Weights of a small mixture-of-experts language model, trained from scratch on English Wikipedia.
Size: 15 layers, width 256, vocabulary 2048, 50.9M parameters.
Training: a variant of Muon for the experts, 544M tokens.
Below are experts of layer 7 (counted from 0) of a mixture-of-experts language model. Rows are named gate (a neuron's input weights, with its number), up (a neuron's input weights, with its number) and show model dimensions 192-255. Each number is 128 + 24 x the weight over its row's rms, rounded and kept within 0 to 255. Numbers have three digits each.
Before each expert's rows: "gets" lists some tokens that make up at least twice as much of what it gets as of all text. This comes from a sample of Wikipedia text that the model never trained on. Tokens count by the router's weight.

# expert 77
gets: "ed", "d", "ing", "ted", "ated", "ized"
gate0:130130121132098119115162070090095145117107128166125153146067087129111112112134061102172136134111149168092118109150123123102134134111102156126150077132156141126122102108127139097144127085130096
up0:131113145106113131098147109087118170140143113126139149095084084114117141110111076119169115139126142130085103139171074124111120152125132152158136127161130117149095100092130146134103159101147109
gate1:137123065159116119136134125126084158129094104089121117144146112102144135110128128127130102158156131113077146123107121136102144114145137076138149131177084130098126123115108122148133129103117140
up1:101125194153127127157104142130150106112121154125152141128113135133120132145132131166120132111111108190164120083119141115146103125119155127131120172089161137124161115139152102105112179128159144
gate2:129088157115150142132142148145106134125146157148098112104148147140090110104106115120093092141137086149139092094132136138173121098127078136170128138124148132147138100133138104104149103131118117
up2:138124097098107149116097142109081077136100098119149131136162135146129118161125151140161149093145111114115156150131114120075137135159116142171113113137092115131137126136124112091139114125108106
gate3:117112150149188097118125129174120073165082096177135113152114097131133126146138162136135096114151085152114137097173066117098132145163149114110126149148093142099113110112159129121145129095153145
up3:129140169106075128114107115132140114180133141149136126111174111194160147139126142123127125141133121112102156121112125179183117133105112145135113170135117128176130130084163144076101154059191088
gate4:120110132142124147117153147116126168098112122131097158142102156143146133128150115141099112151138149134110160130146105093130130139197108117171120097117065121107107155139102157106132109161121148
up4:161123119137104123130110127125149146121144106118126123118150137079116123139119127127096136108139135130148136161130153178136110149063135160114093155132180124202129136124152072166118124103153120
gate5:123101124136140174201118143179143113097089148097126127152122130103115117159155125129103098104136116172136132113087066125115125121121150081129134138142145121148100191133115106164125157126131171
up5:158152137118129126127138150079116152156139118095142096144147139147081105139073145121126099132127148089125126133124200160155119146134139160160107153171187134151146085138128155105134128139133101
gate6:131131106121101135141124137130146166125133102092089070094137137128153114150146153156157141170124138132129126107102174156148125086159122095137109100164140132138100122126100131171123141155152136
up6:131123121140156138114118137156131119137128113154168138089146127093157128145136132105117137075131159101152115164167099096114157135097168101145107165116144141157180140120186088127122123162146121

# expert 10
gets: "ment", "ion", "ation", "act", "tion", "it"
gate0:145150113126120108120148113114141145146124101139109142132089118151116087139114120093194097155137146112101138153084149172097116149104108128156124115121131104117179096120156102080098118170115121
up0:099125115144135168160075128121150114099117148137149132187126136080145141112193162134063155127110129175136108083146131110138134116132168115087143158139119124127142109137092141134137111092146136
gate1:159121155098164128122117139120135104094116145150112067157147126095152144129127120119114147077129117135120139124151063140122134109157093120109123151105171126109113170132082150128117118121106131
up1:108136133133134112161123124173143104142164111116121177100112127113104111097100173132122083126117154104130146078111168125140133113125142112143141130150128140120165076111157173132121135119175107
gate2:174153127087118113151140104110099089144108110145156131134132116178167122145117173168183126139111146069160119132120121095123133147144124118093184126156122142109136151118141153112127112149139158
up2:136121168106135097157102099137130120139124136166117122133128117120150111115130134108085110124140116131093129105125134098158127162125136120141138135141138141112192135111159122109138111130104134
gate3:153169169113150123100099132182122152102127116118161122138098109133112135117088143112135139106104140125134104078147121121114118103116122120156073088131080146107117138100126092140126123118194147
up3:153139141125157110094145143201156164064140151086144122118101138094128140119126125129129151108122132131125111092124078134125119077140098093128098136157109126112137107136095078159111075089157166
gate4:106148109113135135143152133111117150179129163108093140123155110136142132144148157157171142120130129154136172129138138134151115161108125101159146127120138131157103145093140129115100121123128106
up4:103140127126113133090132132176094164161058137157134158203132121129167122086141135177148127123130124167132164108147180070130122161136182149121154144186098140156136168100133139103132123131119097
gate5:133131085114101084123115128092136119132122099189127142156076137160114149152108135093139163120125098117124175141169057121134115131075132155156142090081075138143104161111123163159128150185119134
up5:119147152128130155117146134191101125125167155115133117136142106129163128104158157141086110126121128135109059128120100104168156122132123111104128192133162108129138095126178116109124121100148147
gate6:131121134155151108086162127112127101117127148169118126133123122086098109146107151101077129139159099140202141135134113090125130130130126156118115131128105136126128135149159097138139093132106138
up6:133128117096132119163072150140120155163131102085151100172104113134163149091173109164133125145097142132086069123150178174137138093095157086120144150138159133144092109120120150099134165112174133

# expert 15
gets: "l", "man", "ric", " began", "r", "hy"
gate0:112117178151125061138133111130090160121122148143142143121080150087152139167138130171069123137164131145150115126163115104105134098203113102103123106151154140111115171133136107119139104145175142
up0:147122118128156144121080154140138165118111124124145167159130079084094134155141083085127105119102129118084119159111157125115125149073163162137108139112133130153132118146163139131128130101111127
gate1:187104136115142110115150118124117153095147166094120108103192152106126100159149130142149129119130145133149118115094087109138130163130103164149143096167091118080105073144096109156150103153148152
up1:141120080106133123097120127162122128123096112112118116129107079155112124134138137091109111136116128116126155146192156102153117121106139155120115079129172135154150105103151105128146080135148078
gate2:106113137111147123144117094140105146125107113136138127100091110128106179094060153134180110163148121103116119104091154157136112108161097130062142121142130140150141106143174120145144136099077164
up2:121108134094153123114126114167111140143120083135133142109096124152112182113066144165127114123148137109133152118103160136126116108137108165075154127136145141146127122120157114126136127119075155
gate3:095137120107154108135152115155131104165155122163144159108094135169138137133072127137133110096165140104139155110102109117123147118114157108083125160111133135169123129141147118132111148122150146
up3:172098154094126149159144167114146147140110119123107171142117166108119123112117091150116120070137132117104164101107110132128137136103106167152111103134164122117095167108132134135131110112148130
gate4:079153157132114122096147113171110128139173076147124183137140133131143152143095178094136134144139143138135136156140081119141133143158116114118098104090110129120155147117138111164152137135116121
up4:140119176142131129147100092099125153115151145139174169092096124137140125142142104090140131122110131136132138149135115135113117122140134097142113126125093117124143126133150122120113143155100110
gate5:128129116078161132150103116149115153117105156115142087127088127137139144128106134167136093132151100144081136119135116153121132131106131116169139120115122116153123130135111123124117091129142131
up5:132120184070125119156086125163145100079111134149168137124126199120148135114116143166117141083107094154147162112142119158148113167127121117113104100109082125129117117118113132116119132140125146
gate6:125156166096094124157138105140097169124133099141123154115144101129107114104191116128183081138107126143154139133129148132125120115087127094106172150119123135122082132111107124114129136138133127
up6:134108120142169074134119177079125143127123139141147125101133050077168124132149100091150128117062120128136136101146106092120146093178153137154147085144149123088136085139126186129127110128158093

# expert 102
gets: "ci", "qui", "u", "min", "ir", "n"
gate0:148124114152062153130131123101117124096120103113112087130120133172116111121120131133127105141144149116141131151097085146130107148106134118119142154075123128128127104125130152135108128144180147
up0:104150104130162150125109170184120147082131180158098172135081112079138170117153126108105156125112114088160123090073139131129147097088141104112095108161123134157114138136107110170116104078143141
gate1:174116125106144137126138139104146141141109095107147135154154119135082116164117118133185134089111112096188104178100143137129131127141164125090125095126206127123138107153106119131166111157123174
up1:120143135099120135150143149143164097132159130171120150090098172132136110115131103132081169155122101153103170117125132120130110120135125098149138164129153156156130132106092134148108146168143118
gate2:128104147118100133130167153127125155104151107138142113109130145087102146143155157138117131116155146117162098171117097109096131085116109161102110141119143121114162151114140117106144145101172116
up2:134114144154203100081059126120132111187121154117127154122163118130110122132116132156131111149117096123090124092100081145153120178143143129174104100123139128131127119129138137162105142080148130
gate3:100129123115085126122128098101114134129144131146121162137122122154138140093142173100160150098107134164115156123109113128145129092156152158111157148131103131117141149114090127123167090163161181
up3:131117130104096145117148104101131126118138190139117156153145129128093161080155152118139151073093123167137140136103123147128115100146163125103119150139080126127136132122097128092166111167113126
gate4:127098097179130113066112104158118105104096130149138158138157142150167102123164131134158137139124126127098101147142082123157131132122098121136124121123097131111113131110122110078128129109108121
up4:150160112122108154165131123143132160139120066117142108127139144156109125098096139100078127135118162150159129129141150184120138147085140138128110101140144128129168115141166103147112161126131144
gate5:122131140116114108148186143128122199118101145129116110167119155116105161134123118159119095121157163115154102134130062149093130114154136134102110101120082122115138186131112099147128092099142137
up5:111130148118139171128096113126098139160132125123089089102150118136139104138153148099137148096140109133168124127142129115172128120108150141136158106114163126112114118131144096098136131130164148
gate6:112134110113092142139130092186113119134105102111112125132122132126119111152145140106084128146104158160144135122107151150098126129103144095148122155136126141180133105133097195155147173136121188
up6:125110121119103114150118138183112136128138121106134100128133105143120105133138148118085154165116154167183131132097090130092145121119134100147123137139129132174161129133110156142138164114112175

# expert 62
gets: "it", "id", "d", " help", " Tom", "ar"
gate0:153179126150147174142131162107152142128125121165124097115121113073125116137091122105152138101092130088154142122147120154092123126140122106133122122100097125116094101108137096138110141112103139
up0:184137149104116150151143134107161088138143162131099071117093128120122132142077095143159123116111148100138144102151123173079142129146166132099124114126103136114128096097148117127124144126109142
gate1:155153130108165159113114126123113175108108112102101114141131081105159098136151148073148107134137173159125081121153130094133125153113134132087152070130142124100116153135132116144151107066158103
up1:167099102107112132162153118149150105118136140171132125132166172177120114155154085154098154119132146122140150134144122142089128100130141134134119132147090120160110145118121159113104139137122149
gate2:078120129128136137092097140134145104097111178143166123124100151142137129138109151113097131151117140144114093140105093144120120116127118143124113112112123125146146109150118123152117101149125131
up2:185113103139099112092114139095131119145170112095173073179097139145141187103105097133131125173162074102112115118115137145147135143185151099143106139103125118143121149150085110163146140152113130
gate3:110121136140095121143165103102119086123157086149141075087160091084106141114157119156119101093126118129113116135134114119138132123146113131121136166114137126134082058166101128169130136142124153
up3:123141109095120101150101093146176144124121191093133137192138109117127150111109104104126145104122143134127125159135114141110126116195123145136149117134159123124136104087129109093131149120126155
gate4:108118141182107125104152087093131171143120098110085126090138154145127156135159111153134130145152152086093102156133139129127122087151131113104145136089194132110095112123079146121096157151106105
up4:118128106153106092124151127148100152158133110083140157107157128136120134159119107142073133124127150136129103143142149165188162134113135141102111143138125140147101143102126114066134107139132135
gate5:139108082131135094155128146113090153126092136152120149114106125096147140126114123089102152153136132097101138129134141077092124087130110117107144134094122116134127132155168131103160133124151173
up5:065155163093129118173122119193167145113116142168143127137126131147138116128180121123136129113106154126159163160126101100174152170144158099106139160175161113164072135123111143158120100102142134
gate6:144135163139094112133097145153142116131118151103111140109149137120119148130124163110104110138144125125146159164146110108131133070139130112127124143125079122111124161143144139110139145114094122
up6:124141168110123099106107125132140118115132141106148152083101101151108171075101147121099121136150126139133150146149123099126108108128126086091136157129085132136082168139124154135144126111064137

# expert 39
gets: ",", " and", "),", ";", " &", " or"
gate0:173152120142089122096115124148088132181133149121147132080132129132135128140122119126135159149095167113118152137134102102102130133124123116158143120143085116123105137092121121114123155081105114
up0:107080147137142130150132125148151101097163123122123129144093119101144105131134136124135097109149081124121139112129165142166112134093133153090125156125160134124190071138133112135136109136165169
gate1:092115148147174172141099095115136107106158106107143112129110086128122155110080102161136142117142128156135098143111070127064114113105138180111105133108121118133128109189125088148133093161113112
up1:132098134130088086150128150172130106140109129130139129148126152122125104120176112129119177064145169081128126099114141099087144130149146129136129126118119126117075131129162126106121173138105144
gate2:093113178105126153109108144085170179128153143139137113171127119098147119130151130146076147126112110132126181149116139138163106125090151112125123130157126114109114154132157127108117147111131128
up2:137145107122140169122126142151136066100131120169124112153097154117107118127077142096145149136123145126136074100130134135135134113133149159166097120101135132159152113099085109139120107130134132
gate3:104110131127133170114118120090114141113122117144100144124121106132155118125122154133144162127113163111131158129138144146138164143154115123126157139129186108080118117094164102125130109095132129
up3:129087131141120156138108102093126121116102139135093121142132139120128114105107161127126175133132133113141161128143144159143166116173122148117163112127175104107133145105164107146138120107146134
gate4:151123107119120109157106145134060158143111147133122114151117130137145103168118179084165109108121135174111125114176175143097151140106124125137159114146148135141167092122146117140129157168121131
up4:122138124099120115164142129134106143145126139108160142140098127148143118141103204083155127122128135149116130126194161127115160132077115126086149157146152108122134111114152135103141162183109127
gate5:155124132106143107144133164143139111149084141131118123120100127149143127142132129177138144148122111124134102099102104112112122161153171137151123130154150132103106089157162138117126135136162150
up5:153123189102126096136097108149097080194173142143112190109158143141095100137139087090121124129129162114080116094115144115136156104127106161128107074124107119098141149098142104156134070076146167
gate6:120116131095103182130105093100155115116092083130102142066120129117120134145157135141165156154103148099115134166089099161105117131119125132136105131117109135127170079149188104145128152134172097
up6:132083111129127140094130101095124155117121154159122094098138143121148150125162148159121099149136105092075160157136159158086122149115114121145086140151138126140132077146204085110134129125145082

# expert 70
gets: "o", "f", "s", "en", " |", "z"
gate0:136093135158061074100157135112115126138135115107149104153155159161136102105144120171080103148114128160123107098118118123138124102138113102090146116104124107093123162142125151125137101153176146
up0:120131159123096102095125144161171114144159137118142115149160130109127123116141114154129115127116121121148101105124105146128148141129093083094145136135127127126120113102095159137141140134161116
gate1:107113146129089153113126135150149106161122113135143166113102108105115143159167114119094140077134132161138114105118100104122125085113118114163173130161144146147156139140130168143156123146148130
up1:164159080124187118130166138137096144068106127117136112135152152144142122116133109156168136139129144107111141128139152141109148130113147112108132142070150135120139129142136097093133081103110100
gate2:122113118124111146153121153121145130159168138101136106138165117141084138093105112115141131109090108147124112134138110128089116134121146110158142148154098122082145142151110134112152137122114139
up2:078123145106122153132112138141142143169135081105142074166139120127113146099097096137141162104103123146143104125179101143116116129094125119142131123139088137112102161169097115109141148155127105
gate3:130109117130109097131123117101150167148148180112102110152176138142122131082142120158177128128128107139115133100109137151194146159134127122134151078149115112131124158129099111120105096160123100
up3:153131113116139126113141146129128097113143100126149125098134122143159139151095158108106110115161114071065156109087142169119120107106103134124163133166146129118127162121123126109128168146108168
gate4:157166113131096161151139112173073162123143096150139112129140128138153141096108146138127128167139114152151123125127137095180167167115128088168143152142162147141095172156118128127153119149103168
up4:083107137121171117119088170137118100121126169108110137148155087126099107144163095100147114126113140089108135142096158088113120134114123129137119118143106122119141061106156108120128205095091142
gate5:103131142126171122145148135099088172158107079152116105126098156131136111169157115123146143120134103145140112126165132108196135144126149151159103113143116128094123134126144122156117129139164121
up5:110131125117112123111134139156140113133107194070135091109143110134119134117100139148137090128136139116107135124088133134078149149140104112117160170117132116142141118115089148110145157120080127
gate6:112151123154120104098117088121133166186173099116150121116115127115102121147088153119164142127129146085101156149120147121163122118148176079146119124189159104126154121146164121099104120160108129
up6:110147150159124117131115114113125147168151093146163156138135120094098123151120138119126139135121189128102126143127115115123150129122158082121146142200175103092183129126160097084114121126130132

# expert 12
gets: " and", ",", " or", " but", " while", " before"
gate0:135139139128130109097121125103129081163107124155107141113129127115128118130095074140120110129137132060143134141140124177121145071134166138117157135109067132126125151126160136124145090105140120
up0:143119152140105121159136130142113228091148138155130126137132114132113144112150144092137136127109134197146115119111122073127138151089109086118112096151152127101158143108087094159155174150107141
gate1:137103112130123111119153148152153118106115130105146123167139126130134107131079124141153142168110118124121129142126139161176134124166137142137130177130129110128138119150154199112134118098143089
up1:100150130133151124152084137131113156115159100124094105067146154153118151095137186114083137093145121142149106156119093107081122130099106142116088114118087130151121156115114128145103117146089146
gate2:127149155086067127113140099132140132203079133149122153085140167081065117139148163140154109129130144067167127127126129125114142099123140099121103138133069106137091118137105127158113143116184140
up2:115114136128111140110128109066107145104168149107101139138111109146181136119073133163104129141108130166164111165078063108094135082140122152098176124112130136127132138156107136099108109130123158
gate3:161138092108130110122108122120125130148101176070059150178109142082093105100128110077137098146130121144094142123105149149152121097106120156138115113118178145116137092129141146149101154163159122
up3:093137136167108153146118120165103123086113103175175140086115105132147163152124123120093171138099117125151142143185108105131159160097182131154144165133104130152128143139143115151139159094142124
gate4:126119110104150068134103145114146105175106141140118090148127143140100145112136143141165126085124102133101109094141106126132120138068115182126137104124098126155092149136135154117143161131160156
up4:120157108129099122113155100118124191137136147124112146160119134102117146133157153083131121182090109148093132157103154097142117085159150021120112141121138126121118143151115133115136123151145123
gate5:122114126105170157134144119122149121124167121121114145138098111148136110115105140152107084110141140134116132141125156134077146135080120195115180110133187119141149109118128121102100086117144172
up5:128127153141157154148145141148167102130151108126110135118127103137168104127124146149110100147149149114097127159141105070099131165121107152142161108148168139133137096105143139096117073155130149
gate6:164108130091062132118115116151123170167127132172124159134159123155154137140203112130143101120139094089126154129108190146143143124153128104110146130124131119155082127128133138146133176137110134
up6:147117152096130095135129121155085166155156112124165136144103151086131134171152115121127101143106116125133113114124096116103111117144098083101121110171174128114146109106115126104170139111154155

# expert 123
gets: " and", " with", ",", " European", " new", "time"
gate0:120102103162117175177118077105157166190141100140119123129136121159104166139124160133129115165077144161097117126129155069128104124194117106118100144117074136109120121134149117119132127130141126
up0:144130113126083134127105124136090100178129086127158116114145142123155110126138195126162154120146114106132159100101129149135108123087108146093165132143102115155141132133187116108100148110166116
gate1:139099106108160138081116124149118138174105138152124153166159092167126132135164143130139120130137163134134139136106119132101118163119116144120146092158099118128146117148101155133128155121156099
up1:116138157124115079145145117104130144093143153125135113152076155102125123076101114172100138142125110154105145113143130155127147084112168114131130115088125134157114138123134097106135135111114137
gate2:138111150165132140099133116171106082150098076115125142185134078160148147139125135160096133117138104101136124112131145134110151129141080143131122122098159124170108125125116131151106127121159123
up2:129153155128103114159125077093108094143069170139126115116153146152114117103111149108135100106109130112139124166188156124145117154139132127106137097133122133110148125147104140110148102184126147
gate3:150144144127132114124164094077115133172136111115096136187137073102088078154152120117135129153135160129102097189161142134160120172120137119145110110124182134104115102119125148098128124112140113
up3:099144122147081123100137148146111106124174104094153133073128172102153184135115127149100137090160094107104103112087104125181120090136130105128128107108141137133086125120141105109125163159155124
gate4:128122134132078141128159159109093162123128118117121120110124127073104114146146121127105200148139098098167119105110065137127134122113127149108090166135123145133117174161108157117141115120113121
up4:107153125120176128153143094145152111111127171153126113133141155161154151075108127104152059083116150148083115149144175126098131127101117109156170123122115133093118111088149116118097130154126133
gate5:140112134100115118144079108137142122176117128145139173121137146157181143147150092121113141093119130109111141134161148137131129128126135175071123138132168139161151133141180112111142179114137104
up5:095104144092099116151082151111140123144124153155122150174178139112157152121142096115103099104135104120113139127131103145122134110112151165116110103148110136142149124142184114122147142131116146
gate6:121120155106130119140143125133143084145135085092130131127160143132115117084081142150111115106144116128113164084113105151090116076099122144128151129164104133150153142114157104119099123123113101
up6:113136154131141146107102140155147111097150092103139119071134167133165173062106147146127118144172099131120126089172158158108125116133111145132129111170084133113166123118165087113123169143141104

# expert 75
gets: "e", " E", " Se", " se", " S", " F"
gate0:150090151104108144094175127109115080098152136144144111141135141125134118121124109169136075126099116104109106163120147144153129139101113095154115159118092128153150111137075131084130116120113101
up0:121146156119140167125097158222104146181128116100094118172120121111100185129135133120115130095154151130160136119084065125108126110152098146156130149118160113133108119142119133171120151123137132
gate1:082145116084179145125147143115148143133135146143091076126124096154129117151116134156102102118100111105101128141153107129108152129172115150156166101131109114149110108082159163097130147118149134
up1:156126125138066138136123090131095111148141123095161155138151143148100152099116144095146136134146136162178127094089153110175104129091138125106086140090191145111128131140109090142157131171101132
gate2:120134180153155140098180136157103128122136135082129099087156153076121110142100139117066130110138138129138143150079141131128106121092170151126126129091130133106135113136150065140129162152133150
up2:147118150124194095131113120097101109168157124169192139178105107145117150135118150118150121110111114106114144153129134098084139151117122133163153188128117138140123117144114133067126161077146125
gate3:112101092124144157168145131124107134158154128104154135103122147061125129121127117153125134092129098105107101164076123138134140168108118093156154141151143128156085192144116111099120114128160115
up3:165131137147101122111112135139162115099111169155107129122171096170099140130121125130128108141114163126128153095125114128087117104139149152092097105089102134128171056102144133176126147129111116
gate4:190122126137078113094081108132149077142166111143131118132130131124139134157141162145095106138118135171149174138173140149171116116094139118073103132102128126140128108108110123102178131112131113
up4:123133133111141156117135121140111168115134117115088073127113142130108120096108126174101112151123123120140110126140149101127098111148113146147124117174082138104117145154110119126105147158099107
gate5:112101141096108138131162138149141136117129078102081142123170177124125141104083144159129106071140109168131164133145144121154150145151137153136090134121153130119091129156154137116135137177082114
up5:077139139116103124122115104156101143161092132162124161154099201102116150106105108148134131124138117164166128140145127165141160125177109165122089170132083137127121151158113124160136104137118124
gate6:086113111153094152113158118146100138123103118119133147077115122105111147102148092103129080179131134132184102137116134108105156107149123062109111147129131129117131149121157102132134099116102136
up6:099130138129134114134125100139121115124122129156128176148095130129146125116144071161151114145131113121133190096159102125131145119107138121123128179135118129114109134126152079157144113145137125

# expert 92
gets: " con", " Con", "en", "con", "ga", "ne"
gate0:153137127157134183110163119139153132148113092171124135139099147112079122161110166113085142145147146111158099161139103148118145137148126138090081129132151118148186191133117084129116170126132131
up0:152151044143144156109160113100151122142100091151085125120096130080122112155122131097133154154126152113157125106159142146089138137114082133142102110144136126148146150131120132159141154156185089
gate1:053118169128102136114128111125125103100115167126143151099106167116149145116165133132124136131140114116114098131169116077142143117184107086122146138153107129101094155104174109121097095103147102
up1:108139170179194151118104170142108130097127161132090159165105144136143108122171132078071120137145107128151100137111060119123119085149163092169117137128123138106143125124150094135116147125125101
gate2:118144153079152186107125148140143166101098101138125117142105104113132117134117129107162137140138094095109164150129101111137144137077106125128182116141111118125164121093153130093125160128089119
up2:147150131136105085145116132109130107138159136139143144095172155155111145106163148148153143098106154142146112120116169141108122155152148133088071125103142143150099158150137128144123096119167135
gate3:110145083152136151132106112141177125098147132116104124143105125105131097137159125100117127136119146068082161147113107118088102154135163152126154165114085143123088125125152133109136161111117125
up3:088151089154101142152118114083172156082146154093118074171124157103116123138129110086074131157121135105103152181147112142119102148120139161128145139107147144131086123129126141129139155142089148
gate4:140122130111116088138127155134138126089087128152170123143149138157148137090078124142100159124124150094079128127196099084141155162114123157115136097121151136169125176086110126131113124170107112
up4:116097062077104093079141116087145144083108129118154111124131149119128108127135090108093132108141183089118116142142121069108132141099113151121115124145186148135115148117092129128115128159086133
gate5:109086131115098152138103143142167121103126178128131130163113148159116115085130126138142121146128121126146139118106112124107147099116123133129168104108119100136138152109135089128089083107131129
up5:112079137094112176145139140121131095100122123146122144177145105155166119128131128130148097150103104124165177119143103118140150124120105150123151148093124123136146150096147120141123115114138167
gate6:169166093164140145140173151143138120107101160135137128144105145159143161138128144126072146130169146158171135136144114158125137154147130119085137095090099138131130112131125136136091136062156090
up6:148124157159140091129134144138156073133100189135137137131140153177146168155093140139148100137128145164125128090101084150079136104145138104128109113129086110093129106105136164126110121118135095

# expert 80
gets: "son", "il", "ley", "mp", "ster", "ton"
gate0:167133145131136136112151101113184153110148139080107120127084160120103090120147084137126152133125143158158120165109129090114117137110143139093152132131129113122087165130110078135109108146119144
up0:168120158141121142116120124150173135096097130139120110148149126114114085150129128139096163126117140127116121135120129122143132130152155156182149113089132120143101124125140140101138103097153130
gate1:142093166125105158121139097125088124140135108122082128101117088183134121129109161165161093096142123136133128142153108123134144083136113166126167102176108118136181158107126162111127094117110133
up1:096081124133150154116116142204107112088108146140103120158150090127126133134109123113142129115154158107124116152129095094103122168114135111158122126123096106123099144103130099117091130130133118
gate2:192149105122150149120164127098106108092163100122125137138153133179112116067101111103179165120150098159138143110128101104082158146093111129127132160130114137100109149124146128117134117178137149
up2:207158145167145124164165137115145123093151165156159127111123121127109133076083101153133123123135125166138149139104100114161136161137102123106113149167145150114139148113121122132178094159130138
gate3:109139099138100158176132117114132098101094115122072141128140103126121122061113165138149127168123141137114129084119128112150126114125130112156133131108180131106128115137156103129152100150122150
up3:110118170118145151150082126150135157139102134140135078129150160115169134177143144110126120112130109147111127142132072131144124160157120128149123132130059110139139089129147150151101188143152158
gate4:092131121127119119106114102121106185138081132111138146113100100124140149107117131138161156122131114143117141114127133123126127088131137085116103107132161115119109119106148083137131151118191123
up4:125127108129188129164129143125181119124186118139120136108148124157103106145132162158122120113147125126126137132113128139110141115150125158127131119145123125121166142137140138115153101148088126
gate5:133171114117147125124118109155123090138155112172140115121125138119129115133101169141113120098137131152183117167113124122104150140087126130147145109186134143143158145147160104126126125139107122
up5:136130182104143147127098161163143086131148137164125103126144129118114125125141122106134121100126110157125093131126110166104133170081149191122145190144129130141089139156154120098126140114109105
gate6:091131092107154107144142129132089151160168141099157137096092149121117133036166159133132139091146124120160131102103150114119141125089120131137117129104136139131174174108121094150106145120144112
up6:111138153091135063130119118165087143118165153110121120122094136139138085149133132122149139134102129115160154095120123082142126111120137158128135139141129130142114109147151107136136118155095160

# expert 89
gets: "el", "line", "ine", " Her", "bert", "il"
gate0:175130125169099090134170099116118130149137131116133129135110149130124125148108117089114126095127111118169113126107132197142130137122115147091099093113115126157121086127144107165094079073114101
up0:150140123150145146166152116139115131174136148093114151102174122135136134075126119125099101129118150164118147152140164119154134161146147100137161138146099122137168142137143132107144133095123102
gate1:117137123122134117115090104137113119086105107168133144157150134149126128133094147124162124088141139110151141106150112126153133114131143112144117105127130137115144129165108141156117118173128142
up1:132122170121148136128144103096166130155144136105132134092121129141136114130131116157131155182099135162104133160146153115113113131128107142104137130126093117122091124090121133117105114124118121
gate2:107129146158120134151156124142123113158157094107144107122126112153155157081157151102110123129135124102157113095086052102121123123141156118143120130074091139135153127113112128115107147079133088
up2:103104110188104083073130128119165106147123140121135147112121117112130119085151095131098142124126110187139118094154136093163142144156143142146125154193137134126139126135165113110138146152105108
gate3:128142168160181139086125108097130101122136135142143120129106136145128124131118123096105121103124161135147140125149116134104139131084152167120105108081102129104131175136124149128144106174088131
up3:120152177155105144125101134161162090124072086170131140104133138151146126167153181128160115122132187106126171119148140126102151109111104141119123150132127136111179133125161139149141073129104125
gate4:163108141133128143142077126079137138109117129117146136089129100115133119185117133141178117137110150101142088126113149141130120128130126136127138159185123132123124165097154159158131111149106120
up4:119140119102099119190140129126121118125116100149103086140150164096074118070131136136081117116130081134114123159146141154133116098112145138098138110097129114129143082148100108108128085131138134
gate5:112123075124111107136112133151155095174144146199118163082100122135074108169124109099180164150106130152116186136115151088125106135123124101169111125094103117137112154120155107128125156094131143
up5:104120090141140111107114100144098097095134164097111151096097134154093136117149186078163142152136117142079154135146107113122116106144098089121122091120095123119145151141152097129126132180117127
gate6:163119139154124107117129112108130139160154123098168116128151093127130126158112105124122122122144122118104163149175062103117118120166091108104106151110168115112105116143116121121141126154164134
up6:126139119151125136119191175096155134125157156136183120143153141188154122203110120109085161116125110065159143127138160121099119147148108127122149154099122119109143131114121137127129109146106137